config.yaml
num_hidden_layers: 12
hidden_size: 320
n_experts: 24
experts_per_token: 2
d_expert: 240
d_shared_expert: 256
hidden_act: "gelu"
moe_layers: [0, 1, 2, 3, 4, 5, 6, 7, 8, 9, 10, 11]
router_score: "softmax"
normalize_top_k: false
routed_scale: 3.46
balance_loss: 0.00426
balance_bias: false
router_cosine_scale: 14.0
init_std_router: 0.0101
lr_router: 0.00094
num_attention_heads: 5
num_key_value_heads: 5
head_dim: 64
vocab_size: 8192
norm: "rmsnorm"
norm_place: "pre"
norm_eps: 1e-05
positions: "rope"
rope_theta: 10000.0
rope_fraction: 0.5
qk_norm: true
attn_scale: 0.125
tie_word_embeddings: true
parallel_block: false
init: "uniform"
init_std_qkv: 0.0233
init_std_o: 0.0
init_std_up: 0.0233
init_std_down: 0.0
optimizer: "muon_variant"
learning_rate: 0.00783
lr_mult_qkv: 0.7
lr_mult_up: 1.43
beta1: 0.95
lr_head: 0.0146
max_grad_norm: 1.0
warmup_steps: 50
schedule: "cos"
final_lr_fraction: 0.0
batch_tokens: [131072, 262144]
max_seq_len: 256
doc_mask: false
train_tokens: 709200000
max_steps: 3737
dataset: "wikipedia_en"
Below are experts of layer 2 (counted from 0) of a mixture-of-experts language model. Rows are named router (the router's row for the expert), up (a neuron's input weights, with its number) and show model dimensions 200-239. Each number is 200 + 40 x the weight over its row's rms, rounded and kept within 0 to 999.
After each expert's rows: a language model's description of what the expert responds to. This comes from a sample of Wikipedia text that the model never trained on.

# expert 1
router,164,195,225,163,183,194,136,263,194,226,182,176,198,188,154,175,196,197,199,195,245,214,131,178,213,154,175,174,195,256,166,174,247,164,185,108,246,222,213,196
up0,168,193,209,148,205,180,195,142,182,253,222,239,268,165,187,151,193,130,165,250,228,175,172,243,158,151,179,155,185,199,215,257,233,221,270,212,185,225,152,220
up1,190,177,195,135,127,243,194,208,231,122,226,172,181,193,213,222,222,155,283,159,116,209,161,181,229,211,191,177,152,194,162,147,179,215,243,194,278,165,191,123
up2,194,125,257,207,233,195,153,201,219,194,199,222,164,191,237,164,154,253,213,122,219,232,233,189,229,156,173,222,217,198,233,83,248,173,306,200,230,215,219,290
up3,157,112,175,204,149,254,154,220,146,242,222,176,157,188,195,220,246,210,216,133,213,210,252,223,140,181,253,150,112,144,213,190,215,184,181,202,271,188,167,234
up4,171,198,240,156,102,242,219,96,169,196,226,177,219,225,153,222,110,202,243,182,205,214,191,273,176,103,212,205,203,277,229,222,204,132,199,182,199,195,231,269
up5,165,187,204,203,183,144,157,229,238,210,186,139,207,182,184,179,222,139,125,197,226,147,273,223,226,212,165,264,268,165,190,192,297,158,150,170,173,184,195,240
up6,261,236,175,218,182,165,185,193,150,182,158,208,237,160,197,218,186,228,267,182,266,147,162,212,174,259,178,204,239,204,162,216,186,207,285,182,272,167,185,175
up7,219,177,233,160,179,193,219,222,158,222,180,197,130,215,228,175,202,259,175,166,177,187,179,232,222,271,141,186,199,189,206,249,223,145,174,215,175,204,281,205
up8,202,221,230,214,178,264,162,184,244,219,263,189,215,160,189,186,147,117,296,228,136,191,157,137,206,126,136,210,179,233,222,129,195,212,196,157,292,125,170,178
up9,159,142,209,176,237,264,186,240,155,189,151,159,184,187,197,210,181,185,204,226,206,151,187,176,239,177,268,198,320,193,184,212,144,282,300,226,168,179,247,196
up10,194,212,214,192,202,157,192,274,176,221,211,247,224,190,219,179,200,149,282,177,237,249,188,105,206,172,156,211,185,177,118,257,251,218,224,204,223,205,237,172
up11,203,183,176,178,204,197,185,186,235,233,240,220,194,211,145,222,269,232,200,201,164,204,272,204,262,188,202,201,188,175,240,211,174,143,252,165,313,276,233,115
up12,202,147,186,180,192,202,194,297,194,164,236,248,238,199,146,197,263,158,262,143,216,181,252,157,240,230,213,208,245,199,163,147,166,138,215,200,214,202,174,225
up13,156,203,192,204,152,209,145,215,200,198,216,199,173,213,205,247,120,187,159,157,221,231,255,186,189,193,250,124,308,182,206,224,233,118,205,241,228,213,203,226
It responds to: Prepositions joining phrases, mostly of and to, also into, from, as, be, such as part of, in order to, incorporated into.

# expert 14
router,187,187,195,173,216,219,181,230,172,196,180,103,202,187,182,262,217,186,128,174,246,152,183,212,230,216,169,163,273,175,178,194,213,194,143,115,143,179,216,217
up0,172,241,206,186,212,211,260,203,192,226,246,207,190,287,200,157,150,208,170,218,219,190,209,126,234,173,185,217,176,204,161,249,195,139,136,176,148,230,118,151
up1,213,181,147,168,193,196,194,208,219,231,256,181,169,220,168,176,173,216,253,178,169,193,217,226,233,136,230,180,244,186,182,307,271,292,212,249,216,282,285,197
up2,238,198,197,214,228,194,283,182,297,214,288,210,138,157,190,231,154,251,187,234,179,158,235,143,188,248,175,171,245,105,222,248,201,299,153,207,199,234,194,182
up3,216,301,204,173,183,204,196,183,278,182,239,225,213,177,207,238,227,277,230,230,198,191,214,210,207,183,201,232,260,168,182,219,266,172,214,212,211,214,220,170
up4,188,208,207,276,272,213,216,227,246,209,186,215,147,209,206,172,212,164,188,172,193,206,162,179,226,127,85,251,190,78,184,147,157,259,228,261,160,247,179,218
up5,207,170,155,163,217,134,169,189,138,157,176,170,250,218,230,144,183,202,208,167,165,135,202,183,196,102,104,170,199,202,189,199,215,272,222,226,189,253,218,185
up6,178,166,252,142,203,144,188,257,155,205,283,195,166,161,184,218,148,222,125,161,220,121,145,210,277,284,230,107,254,203,204,175,203,183,174,185,160,178,141,228
up7,233,207,225,187,215,179,215,204,229,170,277,255,216,94,218,145,222,234,265,211,212,259,155,149,231,216,186,100,219,173,238,145,112,252,203,171,250,162,148,193
up8,175,191,179,165,179,172,237,150,136,283,211,184,186,182,248,156,243,253,245,221,294,175,221,235,248,192,187,176,188,226,188,217,186,167,198,203,206,196,179,268
up9,145,142,195,160,206,251,272,201,148,214,164,202,167,158,129,179,196,173,184,231,266,179,254,200,148,205,248,160,167,192,146,239,191,158,274,184,229,179,168,239
up10,258,197,183,233,235,206,269,199,206,208,174,233,314,163,284,167,176,117,146,287,244,166,187,189,172,216,187,208,165,203,249,156,177,244,188,239,210,172,181,125
up11,210,229,170,182,187,150,151,151,197,214,220,151,249,249,200,254,199,212,253,211,239,122,222,207,145,215,251,240,154,226,99,189,118,190,103,222,184,164,165,191
up12,246,244,161,222,253,233,145,158,202,157,310,279,159,271,197,242,256,247,201,119,180,188,178,215,176,140,179,164,148,160,252,155,203,261,243,218,233,248,166,246
up13,225,194,150,193,247,215,246,224,263,166,200,220,182,133,172,225,229,108,204,161,187,147,185,215,208,180,247,175,194,248,135,180,121,172,129,230,223,189,255,228
It responds to: Inflectional endings ing, ed, er, ly, al, ation attached to stems, plus prepositions for, on, with.

# expert 6
router,270,246,108,237,208,186,228,180,182,208,178,200,226,194,161,190,250,248,209,232,209,169,80,220,206,224,207,205,244,276,226,225,219,171,170,244,175,229,108,220
up0,251,246,177,172,229,235,190,211,253,215,211,226,144,203,150,167,207,256,250,219,213,212,234,183,100,185,127,71,197,265,201,229,224,196,179,227,285,221,183,223
up1,245,201,201,132,198,281,209,180,80,201,216,226,177,143,214,206,204,204,237,221,227,235,198,157,168,214,259,170,179,209,243,253,193,212,205,213,182,260,232,202
up2,250,201,180,233,200,187,217,174,94,258,229,156,252,198,222,167,179,257,207,171,272,195,192,257,175,230,180,207,197,179,135,239,271,190,207,235,191,212,202,223
up3,151,171,236,140,321,196,230,234,182,257,187,177,223,254,173,122,133,235,288,224,205,191,145,203,214,244,208,210,129,234,208,199,240,214,210,174,184,183,149,197
up4,152,246,203,223,212,198,189,258,226,253,200,154,271,301,229,216,195,268,227,256,176,263,164,169,238,233,254,187,198,191,196,208,224,138,188,171,239,247,150,195
up5,192,221,144,198,236,224,237,106,173,188,152,228,171,169,223,193,170,145,161,197,243,213,223,178,228,197,170,246,195,260,180,174,208,224,164,223,218,236,203,216
up6,216,224,211,234,247,219,195,198,254,251,225,210,219,159,211,211,231,182,265,194,167,144,138,251,242,221,189,232,218,223,157,195,176,251,239,245,230,279,158,233
up7,182,155,211,98,179,185,190,125,168,154,265,199,127,225,162,226,185,197,173,178,210,167,186,167,262,218,171,187,157,150,260,191,155,209,241,124,171,204,68,203
up8,207,230,214,197,224,202,245,227,263,204,228,196,157,193,183,159,206,129,177,168,241,212,170,149,212,221,237,253,209,219,177,261,172,196,215,224,249,164,168,211
up9,173,218,240,178,196,202,195,154,202,161,199,245,235,181,145,258,166,187,229,241,180,208,207,107,209,228,159,191,194,127,176,188,195,178,154,192,249,197,163,183
up10,93,226,234,229,198,148,264,197,195,230,120,139,171,153,227,192,151,189,216,219,247,190,178,249,176,213,208,200,269,219,185,216,201,180,212,272,178,193,217,287
up11,218,138,158,193,183,223,192,208,185,179,233,160,243,224,226,204,178,216,203,201,239,164,213,276,236,208,222,295,224,217,182,177,212,301,206,172,175,239,116,134
up12,217,197,165,187,184,189,132,112,187,206,172,237,211,201,250,249,190,218,219,243,180,128,194,201,168,218,190,175,209,96,172,159,220,222,180,195,196,232,242,212
up13,212,223,145,218,183,179,203,193,143,170,120,189,174,237,154,140,72,229,219,197,162,208,186,209,164,162,201,196,192,157,213,239,187,199,210,225,225,307,136,225
It responds to: Lone consonant pieces inside words (n, m, r, k), digits in tables, and sentence-opening He, She, It, A.

# expert 9
router,164,275,136,141,216,168,111,259,261,171,195,199,208,215,155,143,203,180,214,203,211,143,200,200,210,165,201,191,154,214,267,182,218,191,175,187,155,238,191,147
up5,232,224,214,136,167,143,235,237,223,252,151,243,156,173,192,270,184,153,196,192,201,218,233,180,261,253,185,150,261,244,172,278,206,221,204,161,206,245,159,206
up6,209,192,210,250,245,170,231,182,136,166,162,185,183,231,240,211,165,175,149,149,120,210,223,174,220,262,193,231,320,209,150,138,181,190,255,214,134,116,209,220
up7,198,252,129,227,216,195,168,283,192,164,239,228,213,184,231,179,192,175,272,273,208,166,201,190,203,231,179,145,228,226,209,175,174,216,153,175,225,177,147,247
up8,174,278,188,215,215,211,211,157,145,180,222,150,219,216,202,191,196,233,218,232,207,214,140,208,134,214,216,221,225,203,196,184,195,192,253,172,142,170,160,198
up9,212,201,179,200,153,252,239,222,157,147,188,222,181,195,185,222,189,219,136,207,212,166,231,258,143,232,210,260,183,190,218,215,205,191,233,145,200,189,164,189
up10,185,191,140,211,181,234,251,175,229,293,181,232,181,141,184,185,146,229,253,218,179,166,181,125,193,126,192,223,198,216,184,136,203,181,200,210,219,172,206,204
up11,156,215,219,225,170,172,164,217,145,166,261,237,148,255,213,206,233,179,196,316,140,139,154,218,152,176,167,180,167,222,124,212,181,174,277,185,118,209,148,113
up12,218,125,216,169,124,162,186,137,242,185,188,251,137,257,210,204,219,249,192,222,242,169,204,128,157,192,188,168,129,229,166,150,128,230,209,159,218,183,175,159
up13,195,217,245,120,256,174,173,179,134,128,230,242,245,193,192,270,166,222,173,195,209,221,131,174,128,181,229,152,165,280,200,150,163,214,273,195,206,200,198,171
up14,191,140,192,166,222,180,241,198,200,202,176,157,248,122,219,211,153,175,212,174,166,246,245,160,192,221,195,200,262,230,205,184,199,219,158,113,268,232,205,278
up15,194,208,175,160,217,207,146,279,205,145,235,203,220,192,186,207,258,175,165,170,241,239,218,229,246,207,228,219,157,261,282,187,219,182,228,157,251,202,150,253
up16,243,176,222,161,169,192,224,151,217,218,239,138,250,230,189,178,171,193,257,238,117,230,258,300,193,158,258,172,159,204,144,253,157,188,234,162,188,220,198,171
up17,196,239,136,218,205,203,189,172,242,240,225,170,228,194,173,260,175,187,203,216,178,259,188,221,275,183,239,180,236,222,140,220,174,184,210,212,183,127,98,156
up18,246,228,195,222,148,185,220,163,231,157,173,224,163,215,186,222,166,253,115,207,233,202,253,174,222,184,196,174,236,240,244,150,216,165,185,115,238,125,224,208
It responds to: Colons and label words in infobox fields and table headers, such as Time zone:, Website:, Opponent, code, area.

# expert 2
router,220,226,167,224,203,134,173,242,266,272,140,153,197,221,162,229,192,222,129,237,89,194,171,211,227,207,240,215,170,288,241,264,137,205,200,174,268,193,271,113
up0,207,205,170,207,202,150,187,279,175,189,179,220,266,249,174,165,268,171,222,225,192,242,131,209,225,169,183,211,242,198,188,199,157,167,183,236,134,132,254,198
up1,193,204,162,265,260,208,206,204,195,196,164,248,202,198,224,186,153,166,224,172,244,262,169,232,159,228,185,203,186,210,214,207,235,176,209,194,243,208,181,197
up2,280,198,219,176,196,201,257,239,222,253,200,185,209,267,180,191,201,187,265,187,196,239,128,168,211,222,180,209,247,276,262,212,196,181,277,192,159,253,234,205
up3,298,221,229,162,162,167,233,194,237,184,206,224,239,206,231,222,252,137,190,185,213,237,180,222,97,137,230,217,215,196,171,158,182,208,196,231,210,151,195,173
up4,159,220,158,184,262,168,194,195,230,219,224,248,264,191,198,139,190,185,154,253,183,263,224,162,178,192,222,171,236,180,186,182,211,173,226,168,174,208,216,170
up5,215,188,171,207,172,176,181,163,185,242,111,267,141,146,208,196,202,155,237,252,236,230,173,224,243,227,270,200,203,101,179,234,222,206,202,192,176,160,218,217
up6,157,195,186,157,163,226,198,247,182,231,168,235,233,121,169,233,183,244,161,229,254,216,213,286,150,197,212,196,224,220,205,190,194,135,211,244,140,204,243,226
up7,232,215,153,171,229,106,208,194,246,185,236,154,214,187,246,149,129,238,223,241,181,153,226,177,261,214,167,226,110,256,185,220,271,207,184,225,153,179,236,237
up8,272,252,218,192,148,251,173,190,185,180,218,246,162,254,211,161,260,235,228,186,229,291,208,137,115,138,195,202,215,270,263,193,212,175,226,219,185,193,195,215
up9,190,193,219,209,196,238,114,120,212,192,182,168,230,204,165,266,246,215,195,126,217,147,228,256,177,242,222,237,160,143,265,155,240,226,184,244,168,171,193,202
up10,253,103,142,196,229,156,198,271,152,226,218,181,254,236,172,150,198,140,225,173,182,187,241,176,181,188,188,298,215,186,182,214,226,194,204,259,176,209,161,207
up11,261,138,216,157,238,235,216,128,162,162,185,149,143,147,234,134,126,192,250,162,143,157,188,164,182,215,228,200,212,169,158,212,123,224,190,183,243,191,253,231
up12,250,231,202,174,176,357,237,190,165,230,264,183,157,242,207,171,188,225,161,173,173,207,122,120,245,281,175,141,179,240,88,179,236,164,207,165,210,161,186,232
up13,182,201,221,248,145,195,188,238,170,178,120,165,170,180,191,196,210,161,140,189,245,166,150,242,270,193,150,228,211,240,219,165,163,165,230,146,153,213,177,168
It responds to: Prepositions and verbs after a subject in biographies and sports bios, mainly in, was, at, played, won, competed.

# expert 19
router,226,196,231,243,195,217,165,158,231,180,218,187,209,182,214,199,209,192,226,223,243,196,204,193,159,88,161,255,212,232,248,216,216,216,91,241,117,237,218,191
up0,190,188,189,163,285,268,147,257,250,134,206,223,163,241,232,170,229,206,192,240,214,230,210,148,191,190,201,207,90,166,136,170,199,172,159,226,212,175,237,264
up1,201,223,143,205,194,185,200,163,192,197,155,206,157,147,125,201,229,238,205,236,250,233,167,213,160,166,235,138,159,175,195,202,144,228,171,266,268,252,179,202
up2,128,208,213,214,221,157,197,220,200,121,263,238,261,159,144,174,266,205,162,239,242,158,203,200,249,237,133,210,151,245,180,190,152,230,239,242,167,233,256,162
up3,198,176,184,252,232,206,265,223,245,136,197,223,206,215,185,205,206,130,237,142,136,153,144,217,225,169,193,236,209,147,190,225,154,220,231,203,186,162,207,218
up4,230,201,130,203,184,204,152,244,241,247,215,228,118,203,221,233,189,168,165,178,245,269,173,227,237,148,195,224,123,219,133,174,188,171,236,197,195,139,190,183
up5,140,212,215,158,238,200,169,191,252,214,183,254,165,194,189,200,183,186,232,221,160,248,228,215,176,160,210,194,263,268,154,288,158,211,251,183,243,169,200,119
up6,219,192,204,247,208,153,157,195,240,230,193,198,243,180,162,216,183,166,240,258,244,171,246,158,175,189,247,212,165,183,200,89,198,132,242,235,248,151,190,216
up7,203,215,224,258,175,248,210,133,95,207,189,199,177,231,230,220,220,191,183,173,183,184,205,242,203,174,247,171,256,181,218,219,222,170,268,222,235,209,185,151
up8,219,167,170,193,187,206,210,218,200,155,206,143,210,190,190,254,193,182,216,167,264,216,182,205,179,152,222,176,154,277,229,214,209,108,266,226,181,270,166,178
up9,144,200,213,175,147,182,226,209,218,225,241,224,175,200,188,234,197,224,226,176,191,247,221,165,168,272,239,264,234,226,193,236,191,181,156,286,140,177,182,203
up10,210,222,137,242,206,207,215,119,236,196,211,162,228,209,201,171,140,234,175,211,166,117,201,159,211,144,167,241,241,173,151,192,187,192,169,179,224,246,186,206
up11,184,207,203,185,207,168,193,199,174,159,219,242,263,188,210,200,215,194,178,190,146,164,156,182,185,241,174,249,232,210,104,162,164,203,251,272,164,231,151,217
up12,167,238,198,173,191,235,185,208,198,163,173,193,153,211,150,214,165,165,195,249,177,221,177,254,213,209,187,252,112,215,254,193,89,284,214,247,200,232,188,202
up13,165,248,246,200,217,230,207,115,189,238,183,230,206,245,177,194,172,125,160,216,195,151,232,220,145,206,224,256,179,213,208,237,245,180,176,218,259,143,150,202
It responds to: Final pieces completing words and names, such as ated in devastated, be in Globe, ari in Karhusaari, plus States and State.

# expert 12
router,224,157,206,152,174,154,200,182,170,126,209,201,266,136,206,250,152,180,156,174,165,206,253,145,182,173,167,234,221,257,176,207,205,274,210,168,260,200,176,246
up0,181,120,246,241,172,225,175,144,219,175,179,174,207,219,205,207,233,248,177,290,213,160,171,200,216,282,198,242,131,277,209,264,102,169,231,254,225,147,167,186
up1,239,207,226,223,220,163,251,170,246,241,199,190,225,282,167,242,216,177,235,206,229,167,223,231,260,270,126,183,178,200,183,200,235,178,143,162,187,199,170,237
up2,274,155,133,238,194,144,228,265,204,177,178,220,164,205,193,183,187,177,267,193,204,166,226,228,200,214,238,135,133,212,106,181,141,178,247,177,218,128,204,212
up3,184,153,146,158,169,209,266,190,250,160,170,230,222,223,183,197,153,180,221,228,217,174,119,172,228,187,218,229,262,266,189,183,129,145,251,197,205,246,238,227
up4,193,160,105,242,159,97,228,216,205,198,199,244,207,218,244,189,143,183,208,222,229,249,173,182,232,88,222,234,183,219,142,149,227,206,234,194,216,208,230,140
up5,218,218,219,208,91,153,257,170,133,160,195,269,221,271,273,235,188,164,200,196,206,164,167,146,249,225,209,229,188,178,207,114,178,210,189,215,221,219,216,204
up6,231,172,151,209,233,182,291,223,142,165,189,207,230,245,204,217,201,150,147,217,197,203,244,206,282,198,236,175,131,170,177,230,180,199,174,159,258,232,222,285
up7,236,217,167,184,141,192,212,245,159,203,149,245,179,213,233,256,173,164,185,167,259,159,124,152,257,217,116,161,163,204,168,185,176,206,168,135,224,256,198,179
up8,144,165,173,223,235,241,239,156,208,174,178,187,211,230,190,210,234,197,222,161,181,232,206,168,240,166,116,237,205,193,198,192,241,279,241,203,181,207,165,207
up9,167,253,228,186,176,119,182,202,192,156,172,205,223,247,203,134,210,180,220,155,170,169,257,200,182,190,198,192,266,182,173,213,134,227,224,273,164,209,171,214
up10,182,219,253,157,237,224,214,148,229,175,213,231,243,218,167,236,213,245,217,176,239,209,180,242,192,242,286,193,139,169,151,113,187,264,167,178,189,201,196,179
up11,142,177,233,179,234,161,237,167,171,190,206,141,164,205,191,226,205,286,188,189,222,240,191,223,205,182,239,269,70,305,171,229,235,239,244,166,280,245,165,262
up12,245,202,152,222,231,175,265,209,189,144,162,172,195,203,204,255,196,170,195,164,186,202,111,187,259,230,225,183,224,242,209,205,220,178,113,257,132,139,225,171
up13,214,206,160,149,189,189,206,229,251,223,189,188,198,184,220,175,151,161,223,143,213,248,198,172,150,188,185,131,160,182,197,260,253,199,206,211,248,216,174,162
It responds to: Words after == in section headings (Distribution, Honours, See also) and scientific word pieces in species articles, like ology, idae.

# expert 15
router,215,261,204,268,191,214,206,204,281,218,221,224,207,220,225,187,273,238,220,146,209,214,68,197,170,251,182,189,236,161,199,237,235,115,145,157,172,95,191,187
up5,224,241,210,255,176,221,163,208,158,210,223,143,234,266,226,188,175,244,270,234,136,232,189,186,170,192,160,209,270,285,224,185,143,223,208,236,175,209,209,226
up6,250,214,131,171,211,235,212,257,188,210,178,223,143,212,135,191,204,238,168,160,189,166,189,153,147,290,204,143,136,319,154,191,140,266,221,198,213,120,185,188
up7,254,199,181,180,196,237,309,211,248,260,214,258,154,218,184,193,226,234,214,204,180,259,277,249,177,203,125,172,167,229,161,131,167,176,197,207,195,217,210,180
up8,197,223,166,201,156,107,147,159,143,261,107,248,204,170,168,238,183,185,283,206,157,206,181,232,164,183,229,264,133,245,184,158,165,279,226,275,200,150,193,219
up9,145,290,176,259,145,181,206,136,204,194,148,256,164,186,224,228,186,238,169,191,241,270,154,234,317,272,210,198,179,176,220,209,118,228,221,177,145,179,109,195
up10,143,199,142,195,214,194,216,129,199,198,266,182,184,144,225,215,205,118,226,247,190,170,200,188,189,240,135,210,203,269,151,201,188,173,226,237,174,289,205,179
up11,194,161,213,223,167,184,246,190,249,218,202,199,238,205,204,238,207,245,210,196,247,165,177,171,231,201,138,255,156,205,160,173,165,193,251,148,115,183,169,312
up12,219,230,219,226,207,203,234,183,183,199,224,200,140,184,224,182,177,267,199,186,265,166,166,228,187,139,248,212,196,177,145,185,200,172,226,184,105,117,151,220
up13,170,127,175,237,197,201,198,180,222,182,220,283,224,162,185,103,118,212,179,174,173,208,174,226,238,177,235,230,198,216,229,228,162,192,200,237,229,190,198,274
up14,187,189,192,255,245,169,174,199,225,247,238,176,208,234,210,159,208,108,230,152,234,355,220,204,204,263,203,169,230,107,232,119,202,242,228,216,183,209,186,195
up15,286,218,153,245,222,182,192,172,203,172,201,138,207,146,275,174,157,215,200,210,223,222,220,203,173,214,137,205,209,224,221,243,274,168,166,132,200,214,187,159
up16,227,219,185,202,236,189,222,157,219,194,198,228,205,163,222,196,193,304,286,203,181,230,183,181,206,180,268,175,221,251,176,268,265,214,162,219,192,151,146,156
up17,243,263,102,253,241,177,142,176,192,206,184,225,184,196,184,254,199,280,249,227,279,146,189,241,170,167,173,244,210,170,155,155,189,223,188,161,125,239,258,64
up18,184,190,231,221,154,195,202,210,227,215,203,195,202,228,180,144,232,235,192,301,194,282,236,227,225,280,206,160,246,200,191,191,215,262,270,237,188,258,182,118
It responds to: Cell-separating pipes in tables and en dashes in number ranges or scores, such as grades 4–6, plus conjunctions like but and and.

# expert 23
router,139,185,215,202,213,265,109,201,176,234,107,187,140,193,244,166,202,155,230,147,211,137,226,229,166,126,175,217,286,152,237,264,160,143,232,225,170,177,210,232
up0,228,206,175,151,126,251,222,151,217,240,216,168,202,248,205,213,220,161,148,281,196,232,275,240,207,209,218,174,180,224,157,229,164,225,251,204,211,220,194,186
up1,194,226,211,195,226,126,176,201,219,120,258,211,247,194,181,194,238,195,176,212,209,135,171,165,128,152,279,189,248,157,186,181,241,203,218,201,271,163,195,250
up2,154,202,221,197,176,198,298,152,216,209,148,231,159,113,233,229,163,164,170,190,163,218,220,181,204,158,163,220,237,239,180,281,155,192,256,160,197,138,181,223
up3,119,143,152,155,236,139,224,201,156,245,201,146,193,126,156,192,220,143,137,147,151,185,172,184,232,222,197,194,101,156,206,180,241,185,202,223,219,130,150,212
up4,267,248,182,314,154,172,287,210,135,221,146,251,226,160,221,209,183,207,178,162,204,221,197,190,196,214,235,253,278,220,179,153,155,213,188,226,315,215,179,242
up5,182,249,152,192,111,275,191,253,254,199,193,143,159,229,261,172,180,149,221,152,189,162,172,220,218,185,221,282,286,151,208,145,225,167,250,227,179,286,229,174
up6,170,192,204,143,243,272,194,187,222,193,249,200,204,187,212,227,164,104,215,245,196,184,216,205,121,241,139,133,99,182,250,186,192,174,256,176,243,177,193,183
up7,192,149,150,224,224,267,200,231,225,175,170,187,152,184,179,170,229,142,196,257,113,191,220,231,189,197,226,180,277,220,167,223,162,173,269,203,127,258,152,239
up8,257,218,210,166,240,156,213,239,269,203,124,197,245,233,171,177,224,137,152,256,197,188,218,119,124,191,187,168,194,234,149,155,209,169,230,164,228,192,168,263
up9,227,129,268,202,207,234,245,195,225,187,159,210,222,226,174,244,116,188,185,137,240,258,191,202,170,167,166,289,180,189,233,208,258,224,158,213,247,211,237,167
up10,193,105,210,199,198,146,170,183,119,127,178,229,222,190,182,256,205,178,186,223,206,195,158,118,128,215,190,206,186,157,272,261,257,144,156,224,161,222,228,208
up11,194,173,158,209,261,178,228,150,259,155,178,154,163,221,164,232,204,234,168,239,197,148,205,155,136,246,178,191,168,221,155,188,236,185,225,187,162,165,160,185
up12,210,173,159,181,252,188,158,211,182,191,178,188,276,195,231,204,254,197,176,248,224,201,194,215,218,197,160,89,237,158,149,195,182,196,166,275,252,189,199,241
up13,132,167,246,237,146,145,208,153,189,260,194,176,226,180,169,189,150,215,179,178,189,274,242,249,239,234,250,156,153,123,272,211,205,235,205,206,218,246,160,213
It responds to: Single vowel or short vowel pieces inside foreign names and words, such as e, a, es, as in Peewee, Ceesay, Pegasus, Éva.

# expert 21
router,207,174,182,241,208,257,188,235,212,188,226,191,208,194,195,220,191,219,217,205,192,292,138,244,208,130,86,153,173,174,208,205,203,190,115,245,202,240,138,189
up5,191,224,143,198,248,216,214,170,185,202,229,287,230,202,173,177,203,220,150,175,207,258,267,220,274,194,181,124,178,157,235,202,181,255,280,63,211,194,201,188
up6,217,194,208,185,145,199,193,169,158,231,69,242,188,263,232,184,186,201,247,221,205,200,224,198,270,208,167,161,237,227,181,172,202,215,297,184,200,223,249,176
up7,179,237,205,231,176,256,134,190,222,175,187,186,185,215,183,264,187,180,109,244,168,142,211,215,173,171,234,244,231,205,169,196,277,159,154,154,232,244,169,142
up8,156,261,207,166,219,162,184,131,157,180,172,190,193,192,236,156,230,236,232,268,180,153,245,203,152,189,206,210,165,198,158,232,220,259,219,205,164,251,145,165
up9,201,215,199,113,205,259,146,224,199,175,146,154,202,199,251,260,218,244,184,205,176,176,202,250,235,183,171,131,226,214,143,235,180,236,256,178,149,168,242,212
up10,165,260,162,207,206,143,167,202,244,151,135,114,199,273,158,271,168,223,261,254,181,286,183,271,137,252,162,218,190,215,229,198,201,249,292,200,156,177,193,154
up11,182,200,123,247,192,164,241,226,237,270,197,153,193,202,171,238,157,199,312,224,132,209,221,174,216,182,225,134,126,217,157,251,266,227,191,195,194,159,238,186
up12,236,177,184,208,116,152,224,231,154,249,107,146,198,250,155,177,180,251,228,180,282,181,210,240,186,200,151,218,257,186,162,240,149,162,245,219,237,150,222,224
up13,187,204,130,216,226,225,304,212,212,158,192,190,232,243,173,188,109,246,240,218,240,277,226,215,213,196,246,205,174,252,214,255,220,189,202,206,243,197,129,220
up14,179,249,181,180,215,155,174,193,179,156,213,285,229,180,167,192,219,188,213,195,218,196,203,168,187,200,230,192,224,254,127,186,234,177,209,165,221,196,217,198
up15,254,156,156,194,228,211,240,215,207,255,174,225,149,204,219,256,186,199,210,190,177,142,172,178,157,159,198,190,239,260,109,272,208,232,202,178,273,256,116,180
up16,192,236,102,198,162,185,135,183,231,210,149,213,207,152,261,246,204,243,206,224,192,218,235,138,146,202,253,220,169,252,184,205,206,209,229,204,230,217,156,304
up17,169,202,217,261,172,152,180,136,248,221,211,216,196,263,192,199,182,168,201,231,227,237,152,212,203,175,196,246,216,258,206,148,181,295,219,188,259,220,161,135
up18,211,142,131,188,165,165,243,193,168,259,225,178,288,184,195,252,216,205,170,158,246,242,181,202,174,252,258,213,257,140,76,257,173,217,180,241,246,237,164,146
It responds to: Digits inside years, ISBNs and numeric table values, especially 9 and 8, such as 1964, ISBN 978, 41.70.